From a checkpoint of a small mixture-of-experts model trained on Wikipedia: 2 picks a token.
Below are experts of layer 8 (counted from 0) of a mixture-of-experts language model. Rows are named router (the router's row for the expert), gate (a neuron's input weights, with its number), up (a neuron's input weights, with its number) and show model dimensions 32-63. Each number is 128 + 24 x the weight over its row's rms, rounded and kept within 0 to 255. Numbers have three digits each.
After each expert's rows: "mostly gets" lists some tokens that are sent to it at least half of the time. This comes from a sample of Wikipedia text that the model never trained on.

# expert 15
router:102125111154102163117110112146166103124093156127129139151164134118107138114117144119152160099141
gate0:111140174143087135117114178126106130083116103115134167180132105158167105123150096111125123136134
up0:162169141133103162175139122145148129133139111135067124092132127086139129124101126125144158078173
gate1:139112116128095146160134109157136120127113119149127139124159132123107099128114105133106135122174
up1:127115152163122073128178116161124171138159114095121136131125164139140130133107141130121135156154
gate2:115127146167092120129102151128125138123118121140156122125092146114119124137143100158097114124138
up2:134144156094103143117093125153155160164109143105110118147122118203163154137123124107117121127126
gate3:124105125141168134159135136172133144118075158133166102124140111137113100133129110122146116163178
up3:146129131124146120135169147105132146111117105139129177151137135135122095111091096132155106154129
gate4:116112135151141136114135138099123140119139144128163143172147116142157079135094117097148104114102
up4:124156122137113185143157125159095116096103132134087093129119137126098147146104077138118218094134
gate5:121128140137123145134114144175107160113107138108124089143123136117118103138135133154144111126134
up5:106163148145156112152128124120145149139131160137114167129174110085111132122109140152092137158140
gate6:120105117114149132152145131108093124122073142105112157136108167155101096100104140071151119130142
up6:091104147182121145118122148168121119121094140124087100153104103146139106120122119116120163137156
gate7:155157104080102170115153095120161122140168141139103120184121149111104075087108161103125142180134
up7:134141168136130142112138076108122128169105146122122095146117114109133115142145144113115092121112
gate8:112140105128117100107142110131156128111117144123128122130125104139151133096126122106150153120161
up8:130152169094116127089130103120150065126104124106133097136165141097130101111113089116128125143147
gate9:105154125139148166122112128157120145140114126089101152104094152148111139127139136090140154141167
up9:133156204123160137121140091108138118138102143142136114118128120134100133130135126137162096129141
mostly gets: "\n\n", " Sch", "{", "\\", "\n", " s"

# expert 1
router:177152128147147127148130164152136162097094137153118114134167132085072130101127210142106156169136
gate0:115119143174096096085144124152079121130102114131130119088121134153116129124155157086083138130123
up0:146155143102113106143108117147101172141125178117108116142167098127156125164140096081062141075118
gate1:158124119097130138117141116157143129147139067095121147168117157116116096085152153147131110165122
up1:155149166127157122112162119183094157100150109149148119114155149139144109121112129092139139135119
gate2:136144127124140165153157101130194148123122089123139149125085137117095159144134162165126135137116
up2:150153114106128137076166111062081151123093165124141139151170135132085133134153137086126115128111
gate3:153118112145141127090147144132097148154114134152119090175104160131132141081082135164126135147120
up3:126114080136126106111149116147116172177127091137099115151158120109126118171102145141125116143123
gate4:145104097143142125161138167095115127170127114104143119175111152123158132115126168158078128139144
up4:142084138088163124102158164142162161105133121135098111120108137130088135114113111146127146127108
gate5:176150121153151104111132127182118133164114136155108153133101114134102135141072123138140125136120
up5:105135115154106119113127075161155166156083147144138128096139130093122135091105102084086154161160
gate6:137146157112125126136148118150165108180112144154119137143105138117122152128132145151121129115101
up6:143149129118072147155125130162092158118154168140124182142101136120144143093098094150172145127107
gate7:150141123111119106126133164154130115172153134136119134153156066124108154160147138138102086122162
up7:107141145176141127128130091167120132096180138151115153107122105119165076138111089122125168154100
gate8:154157121158135129124123157137144124112129121140113124141153120147124142124146085122098118142076
up8:142161139146127123116159127124158099129155155182158143115158106124139159149125121116144132155165
gate9:157140173139139133085107163132101139123105152147107131181162132121125154112105189119119141155107
up9:136154144140138117121136135197107138100140099150118081095104135111120133170097155151119144123169
mostly gets: " Be", " there", " we", " Per", " I", " can"

# expert 13
router:106122154125091166155087115142150149127114141114132131151114136096122147123101136106152146190127
gate0:130147161178085116147098137067120121162158139124105122134138105151136108144090142127136063148100
up0:161127140144130111114145084110107119158149192126090116123119165141120132124117162114143135106118
gate1:124115173087099144142090106121100101153168122130134143128145148106145118152143094111094123119138
up1:094096117117147082111138111093145157144119131085113107115155163137080136173149120134121125126118
gate2:136108142123107143113120098095141152169148136123132134131167138126150113136069137154117106131163
up2:080153102127142124137173144133152142177174133119079103147134126152139143113116132105127103161114
gate3:111126146099153179129122151087074138146103086102151133128147104118112128159078114125166116134136
up3:196104171097140107110143171148127131105139138134147181136164149097080114154126141096117074155088
gate4:108130142110135183159089145153135112127131137126096098166128163126118148145094122114141175139131
up4:120174117110106112085115130130135125107124134126128107106122128133139111085129142178107108116129
gate5:142121114138107110121148163134105127122165131135124153131158121086154140108135096166108157177119
up5:134135182167141167123167104143114123154095113109146135141140120126115165099141184121112112142112
gate6:154130130084130140133097169119157125118154132116150115134125129163096165083110144137139132150112
up6:175156135104130132115108118126146153116157126132128128114137162155084120107165161160149095146114
gate7:121122162146092111174108086142117139111156103117055127137113119137104164120086099105160125141114
up7:128110113086155159115144149117137136139141134130171129105140062159150142143149172126120125173138
gate8:138129123112125141144128105136112123096107150144094157146153120125123191160123132145097169130158
up8:102141161150089111131072138154154110113122171125102106153099143096180134128118106111104165077181
gate9:161140117154112135126126145122106126134104119131141142137109112129103155126124068086118113143115
up9:141152093051157122121131148089112146114124176112137145129153102124121075160156154088125133157126
mostly gets: "ized", " used", " support", " made", " use", " kill"

# expert 8
router:116108129122115199096086115163192122117120129124124166106127121093090096122118154088150144120146
gate0:186088137164061141094101127135151150128140104132119124104111146124119142091108147104135139135136
up0:123135152125155163130116089120157116144174119132078155144081124141114151116133136139148100128136
gate1:151115110107067131101087153136153139115151140091107149121131123107117082164146116108123140142119
up1:116129124122120126117109103225109126100104108117178140084162091133084153122128148092149137144138
gate2:147096139120078178131158088149143154154145133131080123091171130103105113116150113131135170155137
up2:111145118154090134126107170177147106139135101162138074114113154151121170094098110150047121158126
gate3:119099108134141181141117090158147121138146136141156120120167084114127089117114122164144087133117
up3:120128137098060118110137143148127138134146133137157108110149127115150129119089138147071136139109
gate4:147128146097109139078107174196139120152103119157135196141127112137066139113100099112113110116142
up4:101103129107144143159126116106118138150124100135112102118136094112170108196136146099066130175115
gate5:140177098118172162142138096181170126115177128163136138135145153089143086149125130148118093138094
up5:127142124146185088121119157126098119147117129181122096114115163160101135152127136113182128132137
gate6:109135131133115177126125127144154127119113144092134129109134132115087136112110149137124143124105
up6:136134114099131139094150097150125111112125138130174154151153097129169097112115163118071161150119
gate7:122124138116107165091158147160165155101113122129084108106118136087081147128167151120166169125113
up7:169123137128150160126140120138130126122102143117127102144132102113122126172078130116120123142154
gate8:134156119129119147133098144144150143145139085130085097111150108120156107132131116094112171116135
up8:091143122073129147126132129097126135099148125168104149133101110080104140193125115104137161106165
gate9:119119139153095128135055136063151099099108114139119163132164159138103161116133113118179140116134
up9:116162136126155136159149128138151107125148102165098115152138157128108129098150117142145125113121
mostly gets: " dr", " fl", " town", " public", " ro", " pl"

# expert 4
router:179122159154098133144127131151167116112110123143149123134122136153073161137098158126140154139108
gate0:157091122165126127171126124133146124136099131113145150121134161132086117145097123136080120110110
up0:151120114157115141091087113159116100081134122134098119107086153125151186140131126135120113144138
gate1:126126187089134134147179133123103129103141114150130134143136124122146171112161147141139122144094
up1:118160098136148115160110090137105108095124115140138119125088189117097113124113132128118138103165
gate2:135122093150112112153112111113151156083107116109150170125141139147108166149124133141141121190128
up2:163125102122110121170107113154115125130145139137108143088183174107113130134113142113109120156086
gate3:168103171179140124160114095130123112080093171156097133142100118157107130103111129162147094129107
up3:133160078137140142138121140150107117153100139095146129128128157103105178057120064135141143150091
gate4:166132105126105132104110160148102093134141083124119134164139165116100137149132099108100126131124
up4:138178171108143139132170108117113132149111133119112140165086152152146125166121105116118131101125
gate5:111149132135139134140119129077142135130147129132105109129095110127133119156118132154124116150068
up5:150125109123126164134142130092128148135153133141119105113098094132081117121093109149150131154074
gate6:114064154123092094134155123126144151130144122126119164150152157172139162141107169145166120126164
up6:125160112157102161128126161120152121136172152149132109097123110096171156129097129124111121174122
gate7:154135148108086091115114121118125145128149128119148130152105113113077131179108115139167135115144
up7:174124165159122129141145108090101107120109125119100167111134137135145116160175132095096196139146
gate8:169123169125123121179147139156166155144145143090147113129141084150117133145106122120123141116120
up8:101135092132126087171158134145144164063148099080103154169105153140129145158127123106155089158157
gate9:146116139114091132118108198168105113108151133180129126078121136148138111133122140135118142139166
up9:130109129148115151125084143118151122149158158147170159133181157143143138103114118108141120082109
mostly gets: " died", "1", "2", " debut", "- Born:", " was born"

# expert 0
router:123112176140173114101076130099119121120122135163162152165146103083125161124087138130176152137126
gate0:090137177105147124155086160130150113113142140119123131097117112122122139086139154100111146137161
up0:084150146130137094103082090092136148119112139144104096127114131137125110129199106125146130158107
gate1:105131097070161109152124148093138149092145129114166176107105110111187132156112124113158157135141
up1:136123167112128142147106150134124126138178136145165180166113113154129144130112121124130108109140
gate2:128167125147107116122084144093134169120136097141158136142163161141189150150144123132133104148100
up2:139149134127158134171157114165106098114115110155102154157160117128102140124148146153101114124082
gate3:113090135094174102143140130137119119108106115143200094178143107117160138124087155131133135150119
up3:082132130096097119175165112104159139158131110176106105097095113112079075119149116078125127101129
gate4:170134162145146081088128122112114097123112111123142162158147168142115143093135195157127082172148
up4:121099154150167157156139128145104187099170082083131120114109122129179126161120139104135117098150
gate5:092105111123136108183132148119163138142129120100171110112153083095135092113084129177121134115145
up5:115137098151133155105124139151108129121115114134126118122112124130108091144152164161125114177175
gate6:099108124123143127147095120145158104116118123127118142140110111141147167097101154124156133128100
up6:105084076142131107117155157117131151151134106112140091116127186171170118144192111104132141174101
gate7:150126173132145170138128112147087140117132099104110116154100118123142129115115109116161102175157
up7:147108132159135104131151097133150160152103106124180167111163131139128112115096146157171084119151
gate8:109153122130155103130139110111114114120090133145099122121116089118152145137163148117135157158152
up8:141129119127113137116142130146144110134122144146106089144149129162128063130150110132109150132119
gate9:107130172115107097146117109132131125081121139103170113157149093111162130130087154075171135109120
up9:136126110105115094141116139095155093073157129141122112164146106125135135119136146147193118137113
mostly gets: ").", "\".", "es.", "ing.", " Mar", "ation."

# expert 3
router:096097126151098102119117141120125118131147120115137131127104112123090116114125124111129144167129
gate0:124138128107118132156141125122126146129087146148106157118125132129082124130137118136177095105106
up0:145195125130154163149112179160106104097126121092119123098162136107134135103102105120159147112111
gate1:159102094103125136114104155130106099129109095110179096139092125137153110152112162136114158142135
up1:123124124091164178093136100137073137151099133152095122132151161154128124106136134156118147110127
gate2:139123108143142075094102141144143156126141140094126122141097141126124134114120151130092123146139
up2:124148109131156123149142155174149107136110111148154113116135129143117118138114166188153137085152
gate3:134144146108129087102099156138106168105112111139136128141121145118104175169100127144143152141108
up3:140161080134110096169094135094147109095188132138098100141088144139166154115132139140151102157087
gate4:138152152066129179111102120095156137150115119130138078144118141140086108114138104097117123147149
up4:085119134092117089079178131138124120131120126115113133118142108064170116108150151151124139131146
gate5:123089125128124113112118158096146099188132129087177136116091102157097153162162118155115128161136
up5:157135092150072128124091101116115130141105160122149133107136141136142173136099122158109168147153
gate6:143117091127138140100101142123151128108128131119113115121133129124133105084137102109104111123117
up6:083138123127119117175141146112135083149200171085107123115147166133093121142139148172117068107118
gate7:115120134137101145142107126117160138134087094105113137135134097131122112108123118097114160128095
up7:166121108112129137127129156081103140144120130150154175128128108114099130127073094134108108146111
gate8:144132106114122119129118131133119100153083113113114125125128122098107166148134070136147162145148
up8:122112110127155133138148131145135154118147104104155115122116184116163141121144155132134117101098
gate9:111140147125131116116119112131100145109133090147105173127118179101122110081108099119087126177122
up9:106116068105160158133146127147134138147151123213118115139151082126151158112106099133133140097149
mostly gets: " John", "ian", " German", " Roman", "rian", " music"

# expert 9
router:149126129164114154135101133125139104105115127162148100142148120075133125150100159115168149133127
gate0:144131165118135179110151133166137127143147159154120096094124123090146150185108158095098131102155
up0:166137159134111089150101101124128121140087121176109156159124123138126094109119105150088141166124
gate1:109112139139126130154122121106166108104108079111095111114116133106133164151153161137130084134122
up1:121103117084111127118155075139120103108114151158148109151075139140092111136113140112152140169096
gate2:118099158136145151124101106115146134110119133151129163147120146113109109133171184151068124137127
up2:126101150134161083151112106158115108142151108151135105093140139096108086092090175144129086120148
gate3:139180099130100094154131176116133109115114130123116121160115142109176132112132127068151124117123
up3:131105132139114118076160115141156094137116114168157136090131077149145111168159159177086127182124
gate4:127105094119097143175109128102121134129171085142127115151127114122096133149096111137139139153101
up4:130118147123145094116143099134128162074148102130123096103112101145088110097147127134126104129112
gate5:134165119125108129126086126152117135122144135139147151107126099095135105108114106131089130142110
up5:135131115117155146138144151129132128180104135119106151100121147133125168142130164136127117148107
gate6:090102149090156130127093131153115179139132143115100148143147132083113151148110168133086132141090
up6:110115130120118156137126135145116180175119098120138123113113172162117139194142137138152105151115
gate7:160117117090104159163129101164082117126125108150137168131092134131125102128136123141137069112159
up7:095135134077116107145158088137155132116115115147137129147136086088153118144115158077091111072134
gate8:135167128153120165129067116128114107136161166125142130149141123087122094151104171145157114169098
up8:133128149075152201126088082119135155146118141083117102165092089119130086144145140146129138120112
gate9:142102164105138143140148118161087127115128139137110123164146144126165107118092129126142104129133
up9:118091117125109115119104134109157122131179159161122098125083076186107129134138125129138115184114
mostly gets: " M", " b", " N", " W", " B", " Th"

# expert 2
router:129127151160147125107130145147152123093144117161158126141121140107144153142101166098125155128116
gate0:131137117139158099119101141136115096159088086118150162141123125123101125110081129153127107138141
up0:160137153179160137138124111117070146170109129148099148118128133156100110146145118141092096109129
gate1:129113117152143132118087134115127090131116118113071119141125125118115100118071158133153123139140
up1:115115156131077131156158168153116098115160112122133139136153130140135079160140133127101130116124
gate2:145130139133140112154148178098108136122143114140132169147100134117190158094175138116111110105122
up2:112111130165149071084138134145148144135153119093114130168177116173088164099138125107131146102144
gate3:125101137147127079108177126149153151122110094097139094167117140110169115138117117090168141109105
up3:105177094141068156114152102109140142133106141125163131107126139098125152096133114118149150156129
gate4:077135120147166132120144120141101103119100148178131120174089156106094143180090133156190124096114
up4:090171097101152103116134132161110121115112141148103132121117150137139122166181145153148182138123
gate5:113138109102156100149121120182139082127111102161107124167122125122135155093174143143150116161107
up5:111142092137101087138114132133132078090171144120148123127157104134121089150142101122114166155132
gate6:149125129106171158134121121143123085105160140150107159121152111166160172098099156121143141141145
up6:151179140109127083123100122138148142163160153139128142074112092134098111140140125125124132141096
gate7:125109161118165185169137136147140107151130164098137111141111173074130103126132132112117127146148
up7:127103156135145112127065134162129113141123140130139128142091147157136154095064136118112129162094
gate8:141159116131151163144182134110105150125168139113087126132105130132138103110108196121141079124168
up8:098131124070136139120162125131146158134115085128110129133086091133144112155130123150150133094136
gate9:143101142188152136156146143132089157152119124144129145143114104098169096147127117136152143125165
up9:127137119140131107127111151079134146120138142114099115143138078128136097109100104135161142109111
mostly gets: " res", " sc", " comp", " Sc", " cont", " rec"

# expert 6
router:107082136131097136108135132135121149136132136113118153147140139084120167111110114139116125174142
gate0:092158130141171136116146128121132091131118099135138110142133105161128158115133131172128120143145
up0:164135142124072142161117103145118112117135113120118173095080149151140120154144153118132167158148
gate1:117130135103157123091101122105137116141070155110122128087150146139130135131098131103144122148110
up1:135107126114164107158096112161104080101120098108119134117141127174111082114141130103141141148092
gate2:133128093117103093126131125162125128100092105077121110115131098114154115123092098146157081135114
up2:140151142134114115150134104112186138151101162155121121136126145167130110092108133126101122089113
gate3:121097107150115159103192153150148110143167092098134151154149152103103151165100124108149136148123
up3:109133088107151160113150125113094097128112114166116125135095128111150134112077141127134179140130
gate4:143127156180104105127127153139129081116128131127115115153141165121125134089097154134109122122121
up4:148149118115084099127129096121129143131126139104074127151113105116118100109187115112147170086117
gate5:100109143095126170134144094138132120144111125141139102101151114108134133147089126140143105115179
up5:096123118067140084171137108131107154113091117149106120121157068148153159126175101111135093116132
gate6:080104118133129123160121125095145117171095119105187103114173177117144114127133135169119099148124
up6:129151123129115134133087098135143082135107163124106096094124138142106130137111108098130137105098
gate7:160122127185085099091117126103141126146143125115160160129108141112147124139179124140121127114118
up7:155125136128130101144121102121099121139088134082096131136081117112148136094094158115125124149150
gate8:132127138161114135111134149122096128153119117119146136135197130132141119131108122115110081087140
up8:123172102143096135087146097146134089101124118123134093144134155096176150139103121120115151090159
gate9:148120131142087156142158157115124151100157132140129114101139101110122155108126090069184097133127
up9:098158086147138129134135115129132092182123125144098173154064146114142110101115087104128099120178
mostly gets: " album", "ations", "ics", " system", " company", "ities"

# expert 12
router:149134152144107136131118136133161154125149120149179097198096134123086157139118126099138149201149
gate0:148161106153129128144183157167129143152123121166168117137135107149154118158140059138141128144132
up0:148166119158120112154138140153109088079109119189146098117127159105110124142151144127150182157121
gate1:116131124131151114148101116145160149129131096138151114124096154121071133132137107128132117199147
up1:134126149136128111106147144187126193092098100117143130183139113182163137126127109155174159116150
gate2:121139155148140097138102152151110106134125121088109124152121118115111145171096105108150127163133
up2:108112127168118078136138132138153139150146132151133124124150079127167124119126134117130139111106
gate3:143139124135106127181075152132144096140160086074142139127122062113127134097112141134140154133120
up3:142097166107126160143114142178144111124109120157157105140141161145150127117120112165121118103191
gate4:160134107122195116111064126125149098097136133112103134099135129133114132134100089063130132126105
up4:136144093137119192129113125131134149100105121090177117163137116141158140123132158132168133096119
gate5:087126071123062146134142103124139155105138124111138062161132131118102144151187065148107095113139
up5:114162140119113121127157106118111176144158145140129137123105121133129151087114162097116120142146
gate6:112110122100156105186132128122167145118099108117158118151123130137144121126081178107177110116115
up6:125111128112123148173127105156132120160111097142119144138124104139115142108133139133154169169157
gate7:107094135136127162093128092163154124114163137111130113132150118096108117147163083111128113162151
up7:099099092157149116155107151171125112089163105178078090121121127103101190111120098077115135150126
gate8:120129109090152106136133139146128115157139114083085111125123129146098131114138152155120084142118
up8:057078154135117168115095109179126129088148137170105125101098115156135097118142162173070142126086
gate9:103147127080160098103148092128144148115132138139130140145172169116152150174114117088129142115109
up9:142139109130134117118108135143154190126124110152140128100103123091124158102144099160123132103100
mostly gets: " of", " of the", " with the", " by the", "),", ", the"

# expert 11
router:100130133127105113117120149141108144129153100121143136149166138096116124139125114123109174152128
gate0:136138129145111136131147141181104117142144149118197128138165077119143085063081165155140115152161
up0:087182128134151050068105126126095141118138128100104165082129158176135175168120128111090128096109
gate1:154118128121138095101132121158106150138144106118154122157138100129166151133135125147120149171101
up1:168146141066150134118129169133053131092161141135117113131121118118130114139166125138110147105118
gate2:124125159150124168134118079138109126121168141146105160161174123118103102183117121115080132148112
up2:155107130110134124075152166136070121158117108164146086142119115171151123144120085122175107107170
gate3:149121119131168123125103118097143120154172082130149162121088125097162135115109131110103184124108
up3:175125098105124089108103109111144092147134130100134135136099083123116156154105133129109125127114
gate4:110116129119107113084113130151071142151156097155120142193094170124134107118112172092105160137156
up4:165115099093097143127112141127103130120134090154154163109165166140145169089129109098129105122147
gate5:087168150114126139118131121132133115116160133165143105129153125115105138089105102154093161123119
up5:133110154104114115179101124130109127151093133096165148086137142136097136112140084112164123138096
gate6:095151140150109150145116130160116113141084115156122160147133134127138118109116126119073145114103
up6:149174138138168122141133078147101096121152130146159136136095165186149113153123158107149115159119
gate7:095149114131145176150139171116108129121155101133078118147120151114112180137120135140134063148120
up7:156177120126160119144130152120112090135129129120134120143129115120138170091105148122153094138147
gate8:130120130137137111126128113127159126163163137110088156160105146127143147129161148140125115125106
up8:093083144105072098158106152126127158174133078142100172108138107093125130178112154110123122113145
gate9:114128136138150095142177147155106117167167137104129138158121122120151129095122153098163163147115
up9:132117114103145160141105131118158148149142103108137161183181085092177125148127153162096129122129
mostly gets: " \"", " re", " Al", " Re", " con", " un"

# expert 14
router:124150174139108134108125137127178112124143116104191082117150124117108149115105161088144157110180
gate0:099134148161144102129145123149145155107149122101119208109157140168108100106116138122145156107093
up0:138171124141149132151135134155086151120140100129122123088149124112107131110135124080139098124121
gate1:148123128119119126128101119131166153141104136128129096122170134095154079118115182109117129162105
up1:127152104107106157112122122171168168139131089140087093117127120123101129124187090111173098116128
gate2:182073129187105159136184103119155111148166147163136190141125105098157122142120127150116142107147
up2:070120111103131176144164142120148111148129129117121120145149142145105156158181099144112146102083
gate3:141095150158137142135150129134097134164141110113163093124104160139107146158139138104106132130109
up3:137154160132123148117094144136056162116124126148109137134129148080087102100121156071158146128165
gate4:136103130114155109150105148143131089108156159130133074109126125118148173083161132106127180155121
up4:130091158126139100112111143090107154157108140152090100127145123109137139158127174152164154100096
gate5:132093129154145131144109115132132157139163136146147108100128146093143128127139141108115168083128
up5:141116158160074119103148115126117124177154135154125078132118124124107138135134112089108101119080
gate6:165138139157106125136138180120106121119136137132151095114174106071099100156100125138156137107163
up6:127180125137120144138086152111129122073183175137167134117136165157153103104138142106134109153142
gate7:104149107136143148161100113083104142142141133099165138132106115064131108102155159137126097107182
up7:114139148114100194173204078158140134165120097094125128105146160136151118155104145102114099149129
gate8:141116149114132136116173131112079091133113104109133126224131096107128112121140144183131111150129
up8:115181134096103086172121119113094124091107107121182117145109075087118163095107109139144072163157
gate9:137132110140104119093126076162151119109115091143141123155137097149149092146100161081110122122121
up9:128098205157133204126113093120143111094125141124105140121145120141140125125148097101117148145158
mostly gets: ", ", "- ", " in ", " May ", ") | ", " to "

# expert 7
router:151090120117108140111149156122142157112103119131183132147145125137077137108111141096110194204124
gate0:138122139115139152127150119094143109119167127125119139109167094101092121133169144161126172120144
up0:111132139116128157123102105135124149145107149100130160103133107076114127158086150104143114145127
gate1:160082105128118091131132147095117107140099117117127162094158153128116124125147134135183115157112
up1:141155108114152154082112128123075109148140165136129150123087143115088134080096088132114103101131
gate2:130124081161098144120118128108124141148109136144125169144124094111097118114129146099131113149112
up2:147115147152109129154133115129161148133147092148134111148112091144127136139124170104114117117113
gate3:153099101137136117087138122156138127092143143090144155155115136102126144112120122108093130125121
up3:137150087108142148123137167094123125162088144121127116120120136144102100100146126132111095131165
gate4:123076136116073078155116159109128140112158119143148137175126155109107130114177074130085170127118
up4:121116112137127059133102175164133152176153133140122121122102122091070137079122142126139158116098
gate5:140139133145119135096145122142132131117117154119138143170126148119129160084143142056106131133127
up5:136089141145140086148146121166158132071138117117150091164108115148147100170128143145125166096142
gate6:128147096129123166119109138105162149157131148115152099160154129101072147148118134127160139126129
up6:102077123145118104144154147154076118130129172091158085109194135130145135162127159169119141108081
gate7:127161126109138146129137122109087140128152143155113140144139098142131142155125100131135126160128
up7:095117171127162079145118111145122145148086155093111067111136130126107083115104124123132141109085
gate8:133160109156151152160139130160120102146121156134139084143155111123164137101101074140140166170148
up8:129155107107131126085145095186091148125142106118175086146077127143126166101157132137134136149120
gate9:113162118144122115068100154165129155101073119091156141108135117141129103133116116136156116134109
up9:104172097201117121137141142103118121118114098117135113123160173114088136122106121151125111127128
mostly gets: ", and", " and", " which", " also", " or", ", which"

# expert 5
router:132112149131077135112129133131137128136133155100150111166127141097081161141100158101104115186143
gate0:104134148121107132138155161125109111163129091114103133119114148150147145185135134091112157193114
up0:113157138140171116140168100149122113126130154178131121116119118113111081120143166134136117138103
gate1:159134140126094137150105198162150090173125131132116145144120150167107180152126100108114124123118
up1:168112117137096096151113148196163146165117140120139130133134107127106133157129120123148129191139
gate2:115112127141146124113124107076137142142137114117143125178126103097146142085102147142130104147156
up2:092133138115110152135139171096077130101130144118116114137130112113136107059124129093126135103174
gate3:141161122170093133171118151119148105124141158113132121112099135119120114114118204081156122149131
up3:099086082111124148161141113141133139103164100140154110110162116129119072137117104129168152115104
gate4:107140141100102125090120141147134103121130167086119131123142114147120174177110140136155094166134
up4:156092120130123146175136141126122109117136110097167131133113152081128141075105117135117105163159
gate5:085095068128134106147145150117120126157130165083121072113112108097122149129094155164125126116091
up5:087147105144122123139142117152140120141137127104140079108119140125125115153104110124114169139140
gate6:110117152109107140129157083131139105137131130098147122122140123120123124131137135117158088150174
up6:112144145129125087134130072183123094098097070098171155123097081168094074128175128132133146109143
gate7:117125118154075067146153117113144134112126126103111131134135105108107113142122085136111104152143
up7:136123149126109113100110171139134143108136122141086129092116122083124126131166150111159109116136
gate8:113138144190149120146155133152117094105126139102095112143067118117084110155098171156106124120112
up8:125128146146118148096122091140137117145147157103130121119148186128109139131128118126124145097131
gate9:106114161156144068109107169122107155139078147124086083147111096130109125110169190103121107147145
up9:097135089109140179126098138081092098124110150137096152094147141144175145110100120116109132113141
mostly gets: " David", " University", "ta", "ford", "ville", " France"

# expert 10
router:123108154125118184084149151104131129097150131129112121148134160138093153133115189158114160118143
gate0:118119141127113108119175126107079143175122121144106114143144136092127109134110133161070127118127
up0:130094130147111133174128125185092160117129160124136136117107105137154121138147131104147121151135
gate1:122133150168098141149113137133156135124119093144088104091118133102167132125073129145146102128186
up1:116100126139136107168137153104159128162122134152123151148123116127113132109162070098110155151119
gate2:128138161136115090157093121146147126098141111143109151127160114115098128176119158108124103142137
up2:110114116123102114098131106141130119136102151129141158157124129120118110099120155110126143118134
gate3:130163129125142144153083161117159141134123136128130152105185159144143147125157102104085100110120
up3:097146142150106175175114088094144109152113079098121126113120132113127110157147075147131076147163
gate4:112109132133107122129128128151123108139155148091096133139151106138165115114086142112091145141098
up4:168190125145139106158156109146155137129110083113139074080117184120134116127140135128143121134146
gate5:095105138123109139163122107164139149115134132127104093130126159130102170143109108148153141128158
up5:070158177155166137124129113138115090138154092141109128104127127056136130163138150105147134130125
gate6:130084122135165152171105168071148144133147124094158111156125089126120137142110148180115149095139
up6:121123116138135099071078132127114137130148129144108085129100100081132138143143147134107152072161
gate7:120119173137102149108112117110102096131129114153134127176125129122130114155131147111141127122143
up7:123118127138113161124106144105178200117118112133127150185111135109117110166132103145124119179178
gate8:160169136121082140125117174171122104096115098109129104110138160145119129144133116158120123123125
up8:135156129086109150163086127100101121143095132140139159114114139106108145119164145129128166150139
gate9:120151125100102126136117148163127142144143120098131121128124138132143160143153167151109118103133
up9:127101152153126114114095120132124090178097128169116133102165194161120153175115111145174113123069
mostly gets: " / (", "==See also==", " | MF", " | DF", "|---|---|---|---|---|---|", "| Year"